{
  "n_layer": 9,
  "d_model": 160,
  "n_experts": 64,
  "experts_per_token": 2,
  "d_expert": 160,
  "d_shared_expert": 0,
  "activation": "swiglu",
  "moe_layers": [0, 1, 2, 3, 4, 5, 6, 7, 8],
  "router_score": "sigmoid",
  "normalize_top_k": true,
  "routed_scale": 1.0,
  "balance_loss": 0.0191,
  "balance_bias": false,
  "router_noise": 0.05,
  "init_std_router": 0.0211,
  "lr_router": 0.000536,
  "n_head": 5,
  "n_kv_head": 1,
  "head_dim": 32,
  "vocab_size": 6697,
  "norm": "rmsnorm",
  "norm_place": "pre",
  "norm_eps": 1e-05,
  "positions": "rope",
  "rope_base": 10000.0,
  "rope_fraction": 1.0,
  "qk_norm": true,
  "attn_scale": 0.177,
  "tie_embeddings": false,
  "parallel_block": false,
  "init": "trunc",
  "init_std_qkv": 0.0395,
  "init_std_o": 0.0,
  "init_std_up": 0.0395,
  "init_std_down": 0.0,
  "optimizer": "muon_variant",
  "lr": 0.00696,
  "lr_mult_o": 3.0,
  "lr_mult_up": 1.32,
  "lr_mult_down": 2.0,
  "beta1": 0.9,
  "lr_head": 0.0101,
  "warmup_steps": 50,
  "schedule": "wsd",
  "decay_fraction": 0.753,
  "decay_shape": "linear",
  "final_lr_fraction": 0.0,
  "batch_tokens": 65536,
  "seq_len": 256,
  "doc_mask": true,
  "train_tokens": 458900000,
  "steps": 7003,
  "dataset": "wikipedia_en"
}
Below are experts of layer 4 (counted from 0) of a mixture-of-experts language model. Rows are named router (the router's row for the expert), gate (a neuron's input weights, with its number), up (a neuron's input weights, with its number), down (a neuron's output weights, with its number) and show model dimensions 0-159. Each number is 50 + 15 x the weight over its row's rms, rounded and kept within 0 to 99.
Before each expert's rows: a language model's description of what the expert responds to. This comes from a sample of Wikipedia text that the model never trained on.

# expert 22
What it handles: Mostly articles a, the, an, such, opening parentheses and blank table cells, plus scattered word-initial fragments like Cup-ressaceae, D-eep-ak, sem-ifinals.
router:46 70 67 70 35 65 70 64 55 46 63 73 35 52 52 61 71 62 29 34 65 44 41 66 64 42 49 60 66 73 43 59 62 42 67 59 44 52 26 72 74 34 66 36 39 82 57 37 58 38 69 36 37 38 51 27 49 44 45 61 57 66 67 63 44 29 30 57 40 59 47 53 61 28 58 29 25 71 34 63 62 78 46 40 42 40 29 65 61 40 30 59 56 54 48 38 50 54 65 32 40 22 38 69 42 41 60 54 44 38 76 51 69 43 71 73 58 34 47 30 59 57 48 56 33 28 29 35 55 33 80 28 40 59 25 73 39 70 64 55 46 44 54 34 66 39 50 73 38 21 56 39 63 23 75 76 54 63 26 68
gate3:62 84 51 55 33 34 70 63 49 48 59 45 44 43 33 33 40 34 53 48 23 56 70 52 54 26 34 31 53 32 48 54 71 50 41 63 42 29 34 49 63 32 46 48 55 64 40 79 64 47 64 70 47 20 76 17 31 47 66 41 53 40 42 61 51 71 47 46 62 40 63 80 51 18 53 44 55 53 33 27 60 48 65 36 44 36 35 59 48 59 42 53 43 65 25 48 65 34 44 60 59 50 70 38 65 58 56 55 47 77 22 59 23 75 93 37 37 51 63 37 55 53 24 72 47 55 41 24 40 48 81 28 57 65 53 63 21 57 59 47 37 44 26 41 40 19 30 52 38 57 25 52 74 52 39 40 47 50 64 57
up3:54 29 59 21 83 73 53 51 68 28 49 61 34 55 91 48 62 51 46 38 46 16 44 48 43 49 71 74 48 58 65 42 17 64 43 27 65 66 80 52 31 92 51 48 60 58 59 51 47 54 36 50 55 59 30 48 47 54 43 47 43 75 48 45 57 43 52 55 51 61 45 28 55 47 48 49 54 74 45 41 21 50 47 50 59 47 39 57 37 60 69 34 17 53 72 31 67 62 38 55 44 59 27 57 26 32 60 34 56 28 74 70 63 41 36 77 60 55 44 55 64 46 64 58 59 31 40 57 61 63 59 49 54 06 48 38 42 68 30 47 48 48 57 27 59 44 46 34 70 60 83 35 37 52 54 44 69 32 27 26
down3:54 20 52 77 27 61 58 36 45 66 36 66 54 54 63 65 63 67 46 24 39 56 32 42 38 41 57 44 27 47 21 41 63 68 60 53 40 38 51 69 72 50 63 69 46 46 65 63 57 34 48 40 46 20 63 39 55 69 47 36 76 47 61 54 64 54 50 65 67 46 28 56 62 21 31 36 71 50 47 47 11 53 65 61 35 52 75 27 65 75 59 83 65 49 58 68 42 46 47 48 32 59 75 56 25 59 49 36 33 54 57 25 45 65 53 43 30 70 56 51 57 57 67 44 39 58 19 49 67 40 73 59 66 32 59 59 53 73 68 48 38 56 45 44 22 88 44 59 65 40 41 53 69 52 70 51 63 59 30 15

# expert 55
What it handles: Past participles and verb endings after was, is or to: used, released, based, located, plus suffix pieces like -ed, -ing, -ated.
router:52 65 60 52 33 57 59 48 43 32 39 78 19 54 58 70 79 75 32 60 61 68 32 44 74 46 51 42 60 64 26 60 59 48 63 67 54 47 14 45 53 25 90 58 35 56 41 32 64 49 70 28 51 44 51 16 62 58 75 52 63 65 80 53 69 42 43 47 18 70 41 70 41 57 41 45 29 78 45 50 51 61 43 57 68 54 55 80 50 47 42 40 54 58 59 50 55 62 44 42 51 36 36 56 66 40 54 65 63 65 61 41 59 39 48 69 57 40 43 31 65 64 52 45 16 49 70 41 82 41 48 49 24 50 47 70 43 59 51 34 50 25 69 47 49 57 30 94 57 50 63 55 74 49 64 79 43 59 47 66
gate0:99 41 31 37 53 56 47 82 63 47 46 54 53 40 54 26 79 72 74 42 59 63 72 40 69 49 52 46 25 41 35 49 56 40 34 64 36 45 56 44 66 39 56 06 58 25 59 54 53 62 56 47 33 56 36 59 60 63 63 65 50 36 66 67 43 56 35 52 43 66 33 51 53 51 49 80 65 79 67 56 58 36 28 73 30 44 54 06 57 25 53 27 56 40 71 41 50 57 22 26 37 36 63 57 51 38 54 51 50 73 64 36 30 42 65 51 53 51 50 40 53 44 24 48 37 17 49 51 70 64 58 85 50 41 46 79 44 31 48 57 50 41 37 32 68 53 65 65 38 52 35 51 49 44 62 49 74 50 44 68
up0:24 35 56 68 38 62 44 44 46 23 50 34 52 42 30 49 42 52 38 98 32 26 43 67 56 53 48 51 60 53 39 49 64 49 34 51 53 57 55 44 33 53 76 42 43 57 42 53 27 59 43 70 68 75 28 37 65 33 34 32 38 41 34 45 82 73 48 48 38 65 45 44 59 68 21 40 41 36 45 35 39 55 75 27 80 57 19 37 72 53 41 71 61 56 63 42 72 49 65 65 48 46 51 52 39 36 81 50 58 36 43 43 46 60 30 40 49 54 63 59 47 82 80 59 66 92 50 41 38 36 39 39 41 66 10 28 47 55 68 53 66 52 51 61 28 41 46 27 39 51 39 58 50 25 71 57 57 65 57 59
down0:33 65 66 78 37 47 58 46 25 42 66 54 58 61 51 55 85 44 43 74 30 57 58 54 49 50 29 49 63 50 78 34 33 35 32 49 22 58 54 40 37 73 53 35 42 68 50 10 45 37 52 61 56 36 44 33 45 46 39 81 53 27 49 66 76 62 53 43 61 27 76 44 41 44 20 38 29 50 41 35 56 37 35 53 52 51 42 56 48 77 51 72 63 67 41 62 34 59 56 76 26 74 52 48 62 49 52 46 63 52 73 48 50 80 67 58 39 41 86 33 75 52 57 15 50 48 54 24 42 31 61 56 47 53 72 32 71 60 54 65 27 50 72 56 39 58 32 53 63 57 65 51 51 54 72 59 41 47 84 42

# expert 51
What it handles: Mixed tokens in sports results, tables and date ranges, such as round, Cup, gold, Team, year digits after 19 or 20.
router:47 69 65 69 31 63 72 66 56 48 62 74 34 54 56 56 72 61 30 33 61 44 38 64 61 41 46 60 66 72 44 58 65 42 65 59 44 57 28 73 74 35 68 37 34 78 55 37 59 36 69 35 34 38 47 26 48 43 46 58 55 65 63 67 40 28 32 54 37 58 47 54 63 27 56 29 24 76 34 63 62 78 45 40 42 41 28 66 62 43 30 61 57 56 49 36 46 59 67 32 42 21 41 70 42 40 59 56 43 35 76 53 70 45 68 73 56 34 44 32 59 55 48 56 34 28 27 34 58 31 79 29 41 59 23 73 40 70 59 53 47 45 56 33 64 38 49 68 37 24 56 42 63 21 74 77 54 62 25 64
gate3:49 66 28 52 54 46 55 23 66 35 47 75 05 56 50 75 75 55 68 79 18 49 28 59 50 56 79 39 91 57 41 42 61 49 48 48 51 55 31 53 29 49 50 88 53 71 44 57 57 69 71 53 39 59 55 75 63 58 42 58 38 43 48 39 46 71 54 50 48 49 75 56 31 66 60 31 33 47 30 75 54 53 49 46 53 52 51 60 60 52 47 70 50 59 63 39 56 60 40 43 46 54 39 71 58 40 47 52 44 59 71 62 78 64 79 48 54 42 44 36 58 53 45 39 68 96 46 41 55 57 66 49 69 53 59 51 29 46 55 48 42 31 31 66 55 65 69 70 52 51 47 33 22 34 39 69 13 54 22 69
up3:39 53 41 44 54 47 44 39 74 52 70 52 32 28 48 84 50 57 54 37 22 56 40 66 17 59 49 45 67 58 30 44 43 69 23 64 35 37 45 52 33 20 32 68 63 37 66 64 54 74 48 37 61 44 24 49 22 53 53 53 58 26 50 60 32 32 49 57 68 59 55 36 39 87 80 36 21 45 49 50 49 41 58 68 36 74 44 61 52 06 58 56 49 38 51 50 50 63 30 51 66 49 51 69 20 51 45 51 34 62 58 67 46 57 36 52 38 60 89 30 49 54 33 48 40 59 35 59 60 47 58 39 52 46 49 35 21 44 59 47 20 42 38 62 12 58 61 79 36 57 58 47 32 37 46 54 64 18 49 61
down3:59 44 37 42 46 74 52 68 44 29 67 51 55 47 56 45 35 44 74 39 63 67 28 82 51 37 81 37 58 47 33 41 13 40 45 45 51 58 25 57 40 38 80 78 25 48 59 39 53 80 41 36 23 59 37 58 48 62 62 37 62 36 50 41 39 56 54 49 38 41 38 59 56 43 40 46 61 40 43 53 32 87 29 64 66 23 45 52 52 40 25 48 47 31 45 38 63 30 67 50 35 34 53 49 59 22 43 55 42 65 27 69 55 50 62 38 60 50 56 28 37 20 57 62 25 42 47 71 65 49 65 60 40 64 51 30 74 42 77 51 58 77 50 65 19 73 55 71 30 55 70 63 34 49 76 72 64 55 65 52

# expert 57
What it handles: Articles and possessive determiners that open a noun phrase after prepositions or at sentence start, such as the, a, his, its, their.
router:56 84 67 64 43 69 60 65 50 41 46 49 27 79 65 44 61 74 38 56 51 53 49 59 63 27 42 53 74 67 51 76 45 53 49 50 21 59 40 59 64 15 71 19 25 53 65 44 40 37 83 39 56 42 63 45 40 59 46 51 54 86 55 45 58 38 45 62 21 70 73 67 51 36 45 40 53 93 41 73 64 61 63 24 39 32 46 67 45 32 27 83 44 38 57 56 57 55 58 47 49 36 28 52 26 28 41 70 40 45 67 46 62 60 69 59 31 48 46 55 53 68 49 60 58 54 37 62 66 55 63 34 56 67 49 73 52 60 61 39 51 30 52 53 40 46 43 73 59 20 40 37 70 45 62 71 70 59 35 67
gate3:57 50 63 64 22 43 52 58 36 35 48 49 50 61 70 65 73 54 60 52 68 76 28 12 27 51 39 61 87 62 36 66 59 50 83 67 52 43 19 59 59 35 66 63 26 65 55 73 33 48 43 50 61 52 48 33 18 63 41 62 31 54 32 21 54 54 38 43 62 38 34 35 55 30 40 29 79 43 62 67 42 61 42 39 30 68 37 81 55 71 53 27 55 53 57 67 30 29 35 42 66 40 53 43 51 66 24 70 68 42 35 54 53 67 55 47 49 36 51 49 48 57 39 63 58 66 04 53 61 56 70 61 24 78 43 52 41 53 52 56 73 48 43 55 61 42 33 34 58 53 55 63 43 51 69 39 47 41 29 37
up3:61 48 60 66 34 46 62 50 22 27 36 56 72 73 58 60 57 44 61 50 81 55 45 68 21 68 58 52 68 70 41 75 58 51 85 40 56 73 30 49 52 55 65 51 29 38 56 51 09 23 58 45 35 81 69 53 40 54 55 74 32 52 50 48 61 44 48 55 65 55 40 19 58 45 39 17 55 68 66 50 53 27 55 33 21 57 59 83 70 53 57 20 61 44 62 65 45 42 42 57 33 59 36 34 47 47 33 77 64 57 57 48 30 72 54 38 36 27 35 38 38 45 34 70 48 53 29 32 56 54 51 58 40 76 65 57 48 54 65 47 52 34 45 52 87 47 36 36 67 65 57 63 45 48 59 46 33 26 42 35
down3:42 46 51 39 37 60 48 44 66 42 18 48 63 45 75 51 24 37 57 49 86 50 28 58 37 58 88 30 56 55 42 41 66 62 48 48 27 80 37 62 68 43 51 35 42 52 56 56 42 77 49 52 62 68 66 56 56 66 48 59 71 09 39 50 68 63 15 48 63 53 69 76 50 46 62 48 48 65 56 48 43 34 53 37 45 37 50 23 50 35 31 18 41 36 59 46 45 87 31 31 25 51 58 63 55 54 54 39 69 29 41 23 35 33 10 47 52 46 45 47 50 47 36 30 45 38 93 36 65 72 44 45 56 59 56 50 58 28 34 38 53 22 31 39 38 34 47 46 53 30 44 44 44 42 47 59 40 64 44 66